Weights of a small mixture-of-experts language model, trained from scratch on English Wikipedia: width 192.
Below are experts of layer 5 (counted from 0) of a mixture-of-experts language model. Rows are named router (the router's row for the expert), up (a neuron's input weights, with its number), down (a neuron's output weights, with its number) and show model dimensions 0-95. Each number is 128 + 24 x the weight over its row's rms, rounded and kept within 0 to 255. Numbers have three digits each.
After each expert's rows: "mostly gets" lists some tokens that are sent to it at least half of the time. This comes from a sample of Wikipedia text that the model never trained on.

# expert 42
router:097116111120147179104176130130147104148163132117115109174110118149100142155161131146137101120118120131115148116131147113119126143143118135138115127130154092171153107157129094113147136161079098127116150132155128103164130088126138199121157168138171141167166134098115129093157112139133113134
up0:106128127106134148081147119142099141103135123117153134137166123152110145091142166099119149151109138140097161119170139083099126159148110146134095135165104091132154111106114146103136142115143109147124160165124138152096170120159113123131075112127103137126115141132125143116144118106135126090
down0:125115183131173150147124118125142122121130088148144173094193148100139129132126174113078125151124124128118141136187105130087135144084169166136108111150165105140125148158098154110150173134137108120139138132135119160126118147139128140097127147123060113184116100140171097110103143084115133104
up1:112144171156094122145090145104125135114110117142167135133097119110149151166107128100166111130149187107114120146163100103155106088136119149130141109144134142138136142162151135089115136161113137130107129094119152082126140140091161185086117148107089068115164127158140152147110126103148092152
down1:064134111150131137144131138146116117133153125100157137141170126132159143084137130089152126157143163130120086141130113147153113113084154147139168117128141118168148127112131145134161145145130066135102124089108132108093110149097097090145094115107068126128128139130121122162125130150139093148
up2:124185122104120129153115099076148118111126135123112118139177162173105147125106112126155114164099102091146145115129095137095134098157136145160097162149166144109111151129169121090096167152143161087096117150126127138115160099096120126055137137103104078138150084153146117148086138147144116122
down2:121162153136125149109168095158113082140106158110157131140117102119158122139150135124115121137110139119130091134107129157148139101143103143117147108144138092142141167141145131150152134084122101158146147132156099091124129110094116154139108103145099087121107147128164135145109129109170134150
up3:115131139154163109164137152141154131141123150116104115147133109107155138120156153164151113128130156079139125129212109123162140134115089170147112156125108161142175117119103162125095105096143146144142132173157112144136110105153116122154163127062116126148132113136109167177136145147116139110
down3:133151106114156151146132126145140117106115159106170202178118113103114118081108103136120093127125173124126136109129144118091154128165103111159122092121113132162136080138156129095125114112098102156102135111114133154120111109133108135147143121177151160145114170125141144128153129091128126157
up4:124150118136145133056142108161088109124127170122097121124133119129122127153100161168085131084116119089122176097142107121118141186127159160143125134138177151111118148102123114127126120146122123174169133149130101099109153145179119143105146107130155153129162115133163103125167158153110138123
down4:146121112082124128121158161141129117128083131143162100113144098149089136177069128085128113151132143122061121117126140114115142192126167152178130097102130129110142140159159161096099126139102111125128112149141093129117125190108130152095136119121139146150112141157125112133121118137152143132
up5:108159112131115116161100124157137105149121102126094166079072090162102128142127127118150133137134162114127129122109161150130096101110135139118150128146116124146150129168119078143120112139125129147106142130139119091125119091138124103107129130165119127136133132135118146124133132077103165137
down5:143093144125109146133149166111074142163103152153157118159146124135122127125092091142126138152117131128124153160121106136106137156125099126192096124152126112126138089161167180142161160128112092152117109113072079141109186127128143082118132129140101112147126138119112124125118112105111123098
up6:107162155165116128128134136121118183128120123144098123137116110116160134121095118146092139178128098129150125075142101084161175118152113136127171148131138136127133124151133150124113175121112089128126117147117116126115170105117116105072119102118132138150157147099136165103151104118120142109
down6:146150119151175111138159136136155104110132130093111115098122131101184110104126112118120091103119141113131134157157114157163139164153136153093122182129133144114111122119122154126091150114147097131121151113108156094153057138136124100108156127133137133138091119112168132149131161146075179168
up7:141130134170073144158109140089139114113136112125162095110117118104117156149132178151157115096123095112168135130100126123072138112150139122124150166106110124134136090115094107132118163149137116092146100101157148123114159156147160166144131139143118099119122112107068109114145143126148113137
down7:125141112147137117135114172134117148177130107151155178096121147122157127109109123156101145148147162108167142116112086137146125110125098099100113109121121130136177126125171082107076133162151104154120129117134134081115129100087112137153173135085122118130117128105125166135131123127128097134
mostly gets: " % | ±% |", "|---|---|---|---", "andidate | Votes |", " % |", " | Apps | Goals", " ·"

# expert 56
router:122094143152138141186145111133129141159155105126101115141092117152107101148142163127088146135110159148123129113153157127113110142113074131160119165158131105156113184130115102132142103119138115063111148076146082142147167072152087133128124123114131115139144115093136155125169112145135129065
up0:098169125137148177109116146145113107111105076103110110139152134166178153147172115137129150145072135119113117151142157154108143163108132133130093096137126165121164153138144108164092142131113152059166079100109120136114114095124155149106132147133107089139120125122135161136139163131110110088
down0:157143157173110144126124096146122130139123156143198115120087142092158112130103127129158117149159102087132124138146116169136132131139149118124118111129132144154105088131102147150171114162092117160161105119123137097147126098168129126101130114091163098107086169098131144143139130153125118126
up1:100092138111151150128100127129122147165168152139120096144140082086092113137154116125133141123117085123118137105140133106140116150089151105138155174102122146123159131113120159130133071133119100144119132084125110168152125137145113148100127149106139151170128116112155122158158081078100113101
down1:124101106158121114101112139176148128144091183117096127153071108150152126174139135112139140167124129087132139097154128152126146082101134159136118126091122155133173121154128079144116130098095112127119111122110151102149092125119124159137147094140166166160124135103149110165076112095173161123
up2:135147120096103154096150147123170155160145126117172121127138197110136151137108133139111144122153145104122106082133132136084135163123111110107079117159108153145144132110187106116106161132091125129107138066088094112158151140156085188161109119114109119144103118107151143127145151092122101137
down2:144103113112144099121171126146129140110157124133191174128146187131134159185137153133123164137104137119101082157129118120116101092116144123107124112094146105163114143129146090085095123139128147168099123113165108162117116113140133153112120151123163144156176114122102138118128161118113159123
up3:113084143101149123118137164166103141154103109108136117132142132130099092154132137117154079103109133170133130108145146119137117150095104082158164144131154135152172074129122127124144146152086111072135124104108127112152111151121127105128134111099146130108122151151113144119141143091116122077
down3:155085118122100113136106159141148145118090132129160120132167169112156149133146147083126127134170121130133157178106100129106158097174128171164157157143108130159135133121129135087134138112130145151129108113110129151125102093138140117124113112175150147119130128171127062093129149133069142150
up4:124125107102127120084106125150116120146101143128098126110137166136087146152119181099121160106170126176099141125113135135134120154133137157157153138160110133095102096091106120142147164132162116112136107126147108103094104099144153124115184097095164145105161152125149151122113122098128100126
down4:096132107104133143147125105127098112153144139136082105094095090123172135087133147111116139136121111142151144121161116121092180152115128090118155123114133113107125121151102115107132172113168101148163133067168118130149117110107135152122093167134158092159155148130129130160153109127150119143
up5:131152118145124123170135172112124099132117117112104126100126116153132160126142135136145178132149156160126182161114136153139129152095155119127135142156138101141095104145126076105108141133134119126164112137152138093083120124124108183135109099100124158119119139109141124123126106152157157134
down5:099120156127132119083120155126141176113142143143094117113131124112122187136130122108135112104109125115112177104139104133129128125139166168094157103122100128108125094099157166148113125119135095141121102142089190083124131101162112154122132079143146140143084140161100114154119113138143103106
up6:156157111138135162101116095148134118122106138154124133126074165112085109146107092089112132132106111145162120088110129097121119063138166107140136099120154138124130115130152157107181119103120123119141154081150087081067106165105126104128147136114127104142150131160134108146121121114098117111
down6:135099151161147163137090187107158154121136095100116185106100129145153130146112148176086100161143155169133159151168091144116122145157116133138100152171116134150116096146132138079083099129121150135115142080152124124125108114183104173157126112114131107128137097154114138124112149130098128103
up7:141097088132117104134138168115123094114124102105143112132130114135137104158116138145070111126160116078110140092173143115065079136101100096138160078140116113125147154134152163146134115098118104130095105096171118087097093135116121114093144112091171150121068165108104145145113156131084190140
down7:173086119102116116137162152086170111093123081137095124106157109143120166148125110112132158115127119128107101135079144161120150140145159113112091141139120136144114135113116134146124146138109154142142096183136113148124160134091135108113111131182082137137104105102111120171135140135069095156
mostly gets: "ological", "etic", "ensis", " medical", " acid", " physical"

# expert 36
router:131165131119088144140143073121125142123101129149123093139140110129138136120178137113097109067142162158170125131110138144121131123166158110138126127139095093119146177115182126175081126145083094113093123107150130124111160141127117192076123128105154119158139122102107133093195130111132127130
up0:111144147167113155145107126156116116126144144101080145148098140166173163081165106137138086127174091139109154092166136112102140122102146100109109146149180138127078151116105139100146102073135115102091117150160146108112122127105087134096128110151137171138148136109135181153140129139078123141
down0:107096164113128112104134108110112148125143150112136124132145187151166124088140146124126092144131111166102131106115135108091101104139173096139092142155169085148097122094160153145104181145150144067138100157165111142108149144134167106121158102076129150131115092179142136118162080134172100094
up1:081124141117113137131135182112140130123137150103145137162138173144109117151140142119155151147150149130125142098123102146085098118145133120112135066120136139119157139114118125133104105130144142147130121147114143116147126186123098120118118113104093120098117097190123077133163113173118164165
down1:164137116138114148121144120107130159118153145136129110082110113111133185100091105148119144111074163140147130144115147113161186138116140168144119092073119164132151127138111150119145142131116133164082093136140181139126144116129183107119169114146125111137105110174154152090166084116143138119
up2:106121150108147163150139163132097159151151171169147153135106150097120093110106127076150112145126112145086138114183108126114121147118168120118163113169162113102109130134156094123137091131094079108092130151129195169134136156144127157149163108119135147130122142094124123168133123115148100132
down2:125146096130127143129156137111126124129097157081104102097134110157149144174153103103101114104162125147163102138089077137134163092149114112159139153163152113123099133155155171127123157114116131109152143120149154065114162111116158103152120103152138165143101122086121126125161111129129146102
up3:131117148132118143145158136086151130125151137160191103137121147150131092178134130131074106124143169121163111152111141099155113153126103131127152126154151136123087130128116138120111150127141068154118104124126153107126155124141114152086124160136134104130170162140103155142128131108101107070
down3:099083159145097106111159128148140145148155081132176108095069153138107096122154129140128135123093125101115137108119133130122131094126116130112138160141130120179105084129104096116150081143115124156156127148114148126127192112149124132079135158132138134116152158131102110153123141134087151106
up4:113084134162130153145110122137144130148093115088129090101108133133141167154141148134153169131131123154126095148145143085121092110100093148171147180136116143068132133131106107101163147108146160138116095096163159167106115093178116121142147091163115090119122182128121141120144102185164101136
down4:102087134138135093139151145172095135130132117145123152099097123120160155128100075152125150123112066139091115159127103127153137139107137118142131163111157117128115135116156097127106141191139107105122124165124137131125123102119116174197111135154190123135137125110111141148120120121106094131
up5:164134156116193146146125119150140123107129117138102108121122066115151147102187133149135163121166145157120122087166124121118131111130125090132126097073202104135139118110129159136113139088137128141123122138150126056096139144102125179129119119107194112151126120129129090122117107145135141091
down5:148165098167123112160175092117113140123135172138142150112131111135122127117159082194102129144152131135098094119095107147113092095160159150132139113091123104128143100131193156085106124193135126131137125143119148131154150116145113126113116146173077132156087111147115151089131093139101160153
up6:130103112174133126135117132101098103110151112177135132126149113110108106136158106153102179170166114154152112165134100161126140134148140142102131082101104129127156162141118156130103124179094147131129122092112115136145154118157107168119125111136151118127168151145129132121150129115125141130
down6:141139090100094131138131113078164131123152106117156121137140131151098134125107117105161134077130123125115117126125100136102143161139154169157081129110095122162177098100122164095131117162148157101161112143160124108140134165099135122179094101124134150119114120146181091140191084154119143139
up7:141160180127080128154138146168131148139125057126093126162124068144110112131126152129151176167135109168135104109129114127141135106127143158110151118140124114076092144130140094130090173139145124145137130133140120123125130108105149124094109134138132120111067115135113129166152118120186138151
down7:119088152097117146123157139148121130122124122168146086132163109119123117107125135140156120102108148113134085127119122108120089125153160122120173099173082145147170142157162119134119147095136109138095137114131111116105134188093116181143139110155123137133110160112170095105125078149129124130
mostly gets: "'s ", " about ", " with ", " for ", " a ", "ing "

# expert 31
router:105136113151161158148147129106167159151109105173124108136098093132123127148144132141087116139121123115159126134118139137125107132120080129164082132141123124119162115120138106146076124192085117105167162156135142139129120113112109122110116185146138100122132104151100133114132140112117135100
up0:110142112125137144135143155175088099067153124106142112074121142133152154117109179131131144114146137142130146134156100104134130130139145159118135102119148141110125168144164102151084108120127175157161159128114113131080092129095150167098131112128084121122150130153102165075122126111112119095
down0:117186113112149084141142120139088145109099126093117166112148119187162122107149128108125115145152155119106144138128118114096135100095131129142164102129088114143102146110142103144119155127117144139153148151145152127107118124179154105094146160096150110165140106158098160126143146129090165091
up1:116135128137145114150130152143126120126153142148105094133139139124154136102118122136131149141139104099128127140162119127123141143157078114138132098145121100129148148157124137096107106174152074093136168108129101152097125142108183189107118168186135100130134113162090127143104111084094140151
down1:128130097123154151101122108112121126137192101108124166100129154152124184133111109178107124088186130117106142115096099092117136113131108132107096161142119158141077146131105115127124079126084164141143100119135142114115139125120139137162082097127111133170169126117124153152117116125117150147
up2:130160112141134117157115145106150123149137145144153111115128147103150154103118160109104153161143124143118136131183199129139142135159095093148101143121157082115107118104123090114140128148074125179132183085142155121156097136123120113136118117126131158152136080135160141116154133101065131078
down2:137118132125149122150104104085130161135163142110119151150157118171138145108190134129119134113138172127137111128176149155122141093170073141162104090159168136118077128187143112100144115090109124135129177161131149110121109142114117144149154151139098127105143123124137107152145120114122140117
up3:122101085086103131101142109153159115144125104167142112147131140117135087125162132147156110151088107120136113074113131191178160117157133158128117136116107117128144091170106148113140109147120127128127123127160093134129145115115105099113128147091169127151155130136155163124117121151083122085
down3:134135112134116129116126138153117130114154139165158074115095131114120103146139135103128139116121165151165123164138146168130176108151090144138130093114125131105124145082152185088126110162119104119113122086159114095144106116168129132098151165130136121131146155133180148120107106111109094130
up4:155127121150155102124148091093135128114060188137178105112097122139140162092111120119107095120133108122121133119151086121093111162132143132150129122120109122123112123180160137131103082153140119135106183128171122109099125134159159074126102160177147155164123146152118142117143143141146088146
down4:155110122090157103163148102102168113120139125143124119116095096125134131183113092116124125154164150140138115101132142093141142096113143105133136137105104053104136113112169135144108131167128146134089120153132108116120101182143139121143114151129130125117121122110153106104139054164095134110
up5:114130125152096129140125136150139159100134147116141185119107143150136137086179095128129125114154145151106158142113104080105115125120118105085104114108101149105160132138099105127139159137096116174114164122165147129133141113133089171100152126164156118142114108104126095127126152115126096155
down5:156153156123135087134097133112127104144109136122168112161160083164124137118114118170116156135108110131171161154104140105157201146140081152155132123115156136138116160127141112126106127083192119118112129127134154154116122113148129133093122129097101125108146119158122146122135143182113131147
up6:110133132093121147158139158106144151178136111129128133122123071108128147184155168121167131150136128136135144154159129095136135140129074099171143143153125113104167055138151126110126122140124105159158124123126139106105153118127120142117102116128121091133125107115138134130142157099162090111
down6:118146140137130105141110162075081139121088135095108128119137128112156112186117154112123170153130121153090135142119147135179136153110127123132109125147089126099108070123062161162143129100104111129144100111133131095110103131107123120152101098140105143125138141158146146173136129174130168129
up7:139068130148152164112127081125140110128134142158095112150126099142159127172113115102115107157132155119115111071151152113149087088122130163133125129108105135124131124143090122148126148158115099153087131127125163122115135120103147122153104136135133132123148139110100121133108132111153127166
down7:101116139104144141137146120114142119081144133166127110105108099163098115105101116117160147109104122106139107124121106111111104092137128129119130144115142122150133175108115125143155130169131110150145120145146118170138136103124176091136096110125105131117107132087115162108113149180119137117
mostly gets: " sp", " th", " min", " f", " reb", " p"

# expert 30
router:110169160126096156140139124159113149150177104178114130138122153168122145135142142123120154100164124129190137102157116114126133185137135123153129118132068100162120139133168074134148096148106090121108156128135153147126143097164139139110124155129137156157141090114113121141138112128162124109
up0:099086121135113172145120131150125116150131142121117078140119130136148129120136051146131158126094143121113145124128110124142132202126094100132178121126145126129131087138142129095143098113124091167168176107144118106102150114127108144118100143142133109148174145171168144131110118119146133140
down0:077164100144093131112143121105193155119133141123129148112087130115169140126151128140141126134127144105100198134136153098152141066130143079168149141128134118120145150096136102096143168109157154064113166145130135089142144110147080117144151149116115141095132098144140156153175146108119149160
up1:188136136125125129085198160115144108144114149093142096123112170095100105145155142183155153088121114125135123138115107126130101152160101133134086087157115114134133121138116147124110145131139129130137154139111099115109128157129145133107126135135140120093122092157124140152117102140129128114
down1:163123124097123139101183138158139131137171157119122154125156127113103150151151137085138110108125147162138121153097131152105094118161143144128160140138102124122137131120112184118075152157160153144121156101067112145131102104126086152071099094120122124114106126089167119123124118122082096144
up2:146135137096106135127098125170131100103140098125137136116105130106099138092151139109144133169170122131124162166144116109105102109130131161118084144078099125113132183160141124148128130121085079119095167086116103115102141104114131118121115130197109089128134072127127141122087115165102157134
down2:147125120124127102114145088105142101151060162130135130123128129122138189114170105141099100117097103131102141115179144092106146127130138098111130137134151113116163111130147066136170131120095113143110141138109134155130132107147134167131124149160130118123163119126159169126154147137178102135
up3:135117106138164140093105164118098084134159095120126137136140137152107144108118108136166143159128165111196127161146143151118083133121108137119150135145116123107150107099133114135133160092178134116130120139129104109110138101158111102116173179146124121140135092137063153133173143147126110129
down3:146122080142112090135115144097175140056113160129131127130127108134086121095128150114050122134129084148144100130102111076126098123159125127070141176158092184151138138130153142098147112137130100140160148111146137138140109130137114115118144118114135151127138097113152125128149138137127120154
up4:143103116148172109075101136064094154118178125100112114108119135136141118163164146157107149104155099125105152159124102131142116123113117161166108119126104104125102123140118122135127138168142090115128093170100117127130154142122127171101147090153120101140130091120114108102118143090123176183
down4:079107083123125142134149165126100120086158149117140133117130164121109125107109126121130112144120112116084101162140105144112152167055146127136165100133141099126130144121161149100133138167144089133128113110104137155109144079122145070149149142132103121099116104114124131112170182148127108154
up5:145145099169139138158127159158109138127163144153095137165166129126144129111129106091141156107145148137134152119102134114153143101127161144102132102087114118121109138106123147116147113110144103100166129103119126123121138164073089155168094082155162118063171105131132108141085116145112146144
down5:118072156108155099096122105148084102135132098119132181114105104130070126166160118135111130154105126147116157128120140125167137093132140164135107113124137124174165123148127096100157111147134167155122106080140144146068104119140174142107146112151131123093156138110139164119125126118114116155
up6:125135129130113120175173185117163109142133152137100140142118089167146129145126134115153154136122145100149068139102190160148106149109144116146103104118180113154174183145160133153094184138128121120114137135118123156142147150124150116133126111103156094182151167136174126130126088091169137163
down6:119119100116135108114123147131106124085143114103144121080109122121130102176135124120114122101114147146148113141135153143140102158133142168133122106123094148109109129121101160093083156154147132110151127151121125077148109110193157162135144130139117112162153161112143126131138168105138143127
up7:128127082119128127106119114145126163092123135172137128153122129137088143117121098113162106149132148179160131144129141129085176145174124127124146128106151109153112110139118138118120137139093069128119129105121124103095098099112161124153100157164133147124149101123133124128162096140133116079
down7:132172123106112066116158132127131120165133116118121150133120117116145162107143123173141107107147101087146116166117155092147122103122183123129114151077147101128146121134109058189114168135144147104145131106137114134092100128111133142150129089130127140148131146148119133103111160152122093146
mostly gets: " He was", ", he was", " he was", " | X | ", " served as", " He is"

# expert 12
router:132164146154121180119122115138173150127161135150099123163131108125132116129145164184115112127133136151118116080139121136070121138150147165126080123133114111137146153155159119129127135139112147108112122074128114129142152075145093152075155137131127128159121130107140163095153130173153144104
up0:088117132098128113106110103119153137143074124139165168087114165132119139135117114140116088100152129150124103145138135162171120127150111109148120121111170124131114128093112094128160153135106115158096125112078161138065083106095100164148118105080140098155155106128096127104162154170141119144
down0:159095125126104114129157118139207145148127137088125105111146147095109092130146140145128174092100089131156145135147116141127101105140171133130127101121130106113118144117102148131123117179111138116128096111156106124137126072140099148093126119130161104154122150119139142142130121119152132090
up1:119147122096114109123156102148128132134114149156119132115125129120128082118073183143133143128145139167100116102143130124118143169169147115084071109131144075128134109144119151131120129147101113103126146134135152133153127092127142148168161116151132118178061162113140158093112099126159100145
down1:152139145159155164123107158107164165147137109140098134123125102137132117111090122189128131144099114113124070110143120095106095087069148123109139164106116149121133145120119095157103116126088141111104134129144113137139140147089133161128139107094111102150166136134118136169096191142122129150
up2:112166125156138111144148098111148183119134182131119120076119116141125127113117127125140121142111125106139137105108134169112130115093105170144160140140107131098089101153139154121115102170148187096133151096120129113104116115116140133122132116095085119109081124154146153132140131132149125169
down2:135090135141129159137203156104143161110157129120145109141119158111132150102113100094142169126135136152139139094153117123157150127123143082171133170149122105140123117126129127104137179123152144091133065121117144147119086119110114142157164112114130165136158157110099149094115118136123144140
up3:139149120126113150130104143121144171144106114133115174107116132085154136097141158109123101145085136139115123152116102150129068161135119138106124135109158115103160150115169115165139091122084123135099077112096121138116149129120101099145121099128130107122169078111123107116128103127137123123
down3:110151140134104135117123116100132105106158153127091093120169129139096102082131133116149168099147150140109113048118140121139172110095123134128138099118110078135073154139128115107153163104158156149132126096161132133093108150150138095131143117146131158149115149138123140163158124105148122105
up4:132127167135146103121163117105113157102144120165168132114134158127126136082103151164109144129112182182143184092142117109164096091113095148164133126055165128126172105140126126128124118104123131143129122126167128112122144114098074147160097147126118116083135152103111134108145122125142146134
down4:091123115173129153180117146114092152137107141131111123133123124127158132100159075083106151128147088118139112149140142141124122134158185131145141103101123147160164128153134148142154130126149112131159183124085149115144121128185187118124131130122120135162151137171129115125121140128132138134
up5:165166123116184137104138133142121107153118115152120132137144173151138123124133131118092134166141092191104069195127147095112139138115140083126136103118194088117101140137158080121131118155147119135164132087124083169100146138135115140091138157114115115142134160116131162084124106124142150103
down5:124115150094132112109134133115139114108141081163119110114099130096145145149136124072079092127127124131115135142119125150160118143124161178082125124165123164152102076138119109157120153152179107080127127098088167085142119137131157114142190127120129133147144112150117141100104127101102128065
up6:132156142117162113105169142166107167127110155161082134109094122143110158118134110061106165135132099136144127103097139140124135165145136131134125148115154137130121139172111102115120135060123098165119178125131095065136154137080130124104078144150136147145116156107136129123109157138120099146
down6:144097088147119089145097144131143105158099123119128112114092150114107137147113150121166138090123133109123113169137132113106122134122101102129172118091142140105107120159118125133123132146140082154158174165106141135120107132147141147109119122143102115147116104141083114116129147143097086137
up7:131141116138106167143120173164107088126116078103152146111146120089114135159078159121126107123113135189128113112117112149161144145165129155120109131126124107137109159133102148195143128151115129127071110103104119065147120095093108117131165162106085150098175103147118083148150113081159059136
down7:134154109123134114090137154094134112088160139105127102125107134101122125101149168109138148140117117129103141117128093167111170083078172164150112128107166151123137150105101087085173177139183107090134139134153122131150099136129088150140107099128143157108138167093155137147141132136121151119
mostly gets: "\n\n", "| Preceded by", " | Succeeded by", " †", "==", "===="

# expert 37
router:098154149119098144154127161112147151178126151093125147157134115120078098162131144161114142108131169151130142097148136109113108167137144189140125153118116122123134167141159139175107108156112099146108155132160109165123171135181117144120122133109144120136136135125129193119109106097141124133
up0:120136132123137145126164144112197146136146150122132115137173144111093124142137154072135161162142152106093101115151109100155158104135132127148087136156121108123172122123103115130101151152124097116151116140121142107120115141134163164136144142113076087150128098110075152144116082139132110139
down0:094118101133122162123089151089128133149146126125157083145143130113099082103118130152155108115141110145152148154116104097136130139106172136120088080128156140137139128123154113137179123159163141088139151138116124094144123101105107162131094159113147093134103128116132128122128134115145092195
up1:095119151117155127157117159096144117133145160140092112107098114137124136143132120095174155101142158135136121108136135181104160096124159111175142109091073110104151185112135168165111124126118118146144127106104151103136111157084097087109128111122090120115101125136106124118121125142160131115
down1:112129124157116143084122128135167158186147133160111168159120111124134166159158142112154153159149114126160135128149137173120130117084147131124114154114076152114132080121127126103121133150119132153134140113146101170152115178135151103166153118139086155138096142124121146118156136121151117128
up2:125135105131102150124136109097154137129150142109103135181095159144167123148134109164131129160122157131098142139123117125111097113138129157164080124131108116154126086132100146126098131141160096125122116071122128096119088124102126158069142090100133139107122131110135174150180148119155151121
down2:155104108150126112151146063082126120112157125083167124133092111094122106156173174172100089119129138104141170151134156172122116145137110116109118118127096155159131085082170108099159100117133126101162155140134083112109123141141160105154099129081105151145100146127121125108094128155116153080
up3:115186103125139124139122110177134113162086108122164138145098130177162132151106123138114118105159187096107137113120130145092124175150116116096116117139124099136125109104125095143155121136162134129095090117138121169134114171132137159220091094147102137148122143149137123135163140126095138110
down3:126131154115145136112126112172157179140126160145159106136157095143089136133122114167140111164125099102135113103104100100122175122121152148096107122143145153113144115138086139104137153103167106149172114179104118146104137112147206083156108187124117109143155096151099138154156132121089096110
up4:153102111149107143104144098139161113126081148123096121107119157111142115083130144142160095116106146103083142141113120146066136090137141142139094166104120112125130134123108122175102145126165140146115131100112131110098107116117096098136130154157126159114160152102154084100101145159141109127
down4:133137152103137116138143097136089150105135072199097093148129185105121138136152107090188175112133106123129115136117146174093144144110111115114104098169144090148117113127111124141143136110127149105093171122165100145121112173079155133119140100123155153119148140163151109133153157102156158093
up5:126138133156098086118135111175112148141117129084132113115089152109125099142124130148106054121168144087114182071129123100128127118124143142123163112122116144106093070107126110149138160119132127131144153127144157132109172106094137144109120149111150084170092117141093144127137130139121116096
down5:163128108100123141117178154166115145142126158139129079129114126078180148124172140169144121135149153106154105142146135167124082130130113112118157092143161140125113090106103121075135150102171140119157155109109160111138113128101170136124178174091114147110111113149110112126111129118139115126
up6:154119123114131100128137136155135173148105132148126146139104160137133091143168144091096134121105143136141143136127131169110100098135134099141090156140171077112080151184081131146120118127067102131135113126134162122150147127126171133146138199126137149097154137110133147147111126081159124116
down6:169140112098151115156131132132073102102116149086211143114161109089090100136128106145113083138129113139145080132108085074140150129131133113156173134145127163172132132149114097111145117123114110135136176171118114161113112110170127109122121127127121122103115169114142139130115131113105112112
up7:114142135145094192172099158168131118144114115112113085166129114120142107168156129148151083084136122135175143111138171127160104146125147142145142136147099158085170095126094171140130093132150090110104117112117146164125134154137162077122131142141152105136114101092130196088111139121156139101
down7:124126127127110166145079162121118102141101145087149083136137105134127128101123155097147093145119095104152206176125135105137129109095113110127127109153140137117113104101149116132139118166106105119134108083142086161141094126149165108132134086105168139116106068186122139096112112149127139118
mostly gets: " would", " not", " under", " to be", " can", " will"

# expert 41
router:091135169144106161173135081133125131136143094135108094149092129119087107122159144119082148125143151165135150101134152188139083116127146128113106134136107099147141154135164115139119103169136118145104125076145099115158159136135148122106137128095164108147146129116125101100137092155122103134
up0:156105160109160131083122079179123114142112132146090104127082150090067128131110146131125158122134079091132140152125129126107108124122133134131128111073119112188141171104135108076150134124150093124143081110113113124111111134092119170089119101160098108121137117117132124108112106171110081166
down0:108147139186101125150134171126078121119148141112140100138137158115156155179122103098143122137091150158134111115139118149119157113123097122117131107169124169088110155110149134115129119110092168125151137092132121135094121126125112117147131162158075162102096113138145161106123111152106159124
up1:101145089134105123121096121121125132124098102148162132132150114130146132117106148120079152133143135138154145178133114134121127133185160116127133135131155071154147143144172162156099114072102138117080170104100148122170152121124164122109120135107124136146143072140156091146111099136172131113
down1:118100183109111136097134127112112120160143123139127133139119096138104119125118104140127115113135086152114075115114128155106132148137116169150142098102090131123072143133137142112135129152166074086146128101118116122117061134149099123123161141153166130077129185151099108150139171117129103144
up2:123133130148098091106162130161149166145164143114094111101126144100111126138123137131087129144118132097113153111105128110157138186116110137112135149081162130128156154140095160106148128095147101152127099172115098059149155093136123125149117160089114136151108123130113121102145137165087105153
down2:178076100089150096148114168139112138134138167158149138095123166101127123178142128132125144124125109163139105167089132126101135158115155104130167111151142131148125142141158150168105104138076177090147093134130139111098119144126153109151125139137144137119124140136126110110134155129069153153
up3:108115146111138110146117155120148132114151109134137124127143114148111079145147102118159121112140140122079112181112097112144178144126141111074095137117148176157147134125119081117157122157125144146112138108168171148101124101092140145156133158145106120127157110147109166155127162111121112131
down3:157084147144133142170188126159126131116138131114100086103123145130149175111100154114143097131085152148159121122140133151134100156134170114128140163094129122104166110141100156157135081129145070137085100152138116158147139150112117124110119049111156092087127146146106109161137136138124101124
up4:156103159145098132115102118123100127122128124114177124134114142206151115167129136158124105094148090072088098163137174150112166146098113105124143110124133119129137125092153117111190119125152112136131094137118090114101146140125147158097115112119133170145127105108127105122147106165121088139
down4:117120110084181120146183105169103114087117166110110114109133154153141128117148147146113153163117141093154153096050140179131118082133171132127077128135146177145105121122083134103165157135140152139152124115124114132157123132126140125119100141146161153109141162123107156130149071093126099127
up5:140097161117148123112127111086148132136132095141158126107130118094145076118164153124159120124148152112159112150105123144144132126131101151120104159133069141133153124124121148106155141103110127133156102160162119151099164144154107122140136121115153129113126165143107156108077156182136085150
down5:136144113135132117103125122122137169096105102081169183099152129165100142137115122168142154148141126095132161165111110109143131146112121140139116164136097117168102127110127062075180123125170120123127123140107109133142136122132132122142133105112129114131088146123122103094142102180175146160
up6:105157111091129116117091087115106127150136157115122135119121153175150105136077129134142112136127184153147150104143122108158140146157131131131143129164135148135116113164099134128142127150114107148143108133126090123135132154136127109095129138107168152108092164104106128132168122128111099106
down6:125112133093166155127113100110160133133142149111153130114140147164168129177080116129152168108141174117109184103129153134097151110113093117156123150175172151143103154125138127123143102178118156122143120134100149146117111091085130112098116119138141128155132109143083147159167118116135133112
up7:150186167128123108144144096141142151109117108160136116110173109132131154131142094113116140124139114107093133128167098109143150160145116173101125095118147154147126087093120175169110090163117119125094146113085089171164139115118174104136140159116132130080144127112148084140094079136126080099
down7:107127134100069139076092090161114135086129094093124130118081102105149125100117132130154117107129135116121114148119158115096122163129126145170048124145125111099103137135109134177083104146145146114152114116122120160112165074103104136146090135131140106155153115112120118110112127143121126137
mostly gets: "s,", "ing,", "es,", "a,", "o,", "y,"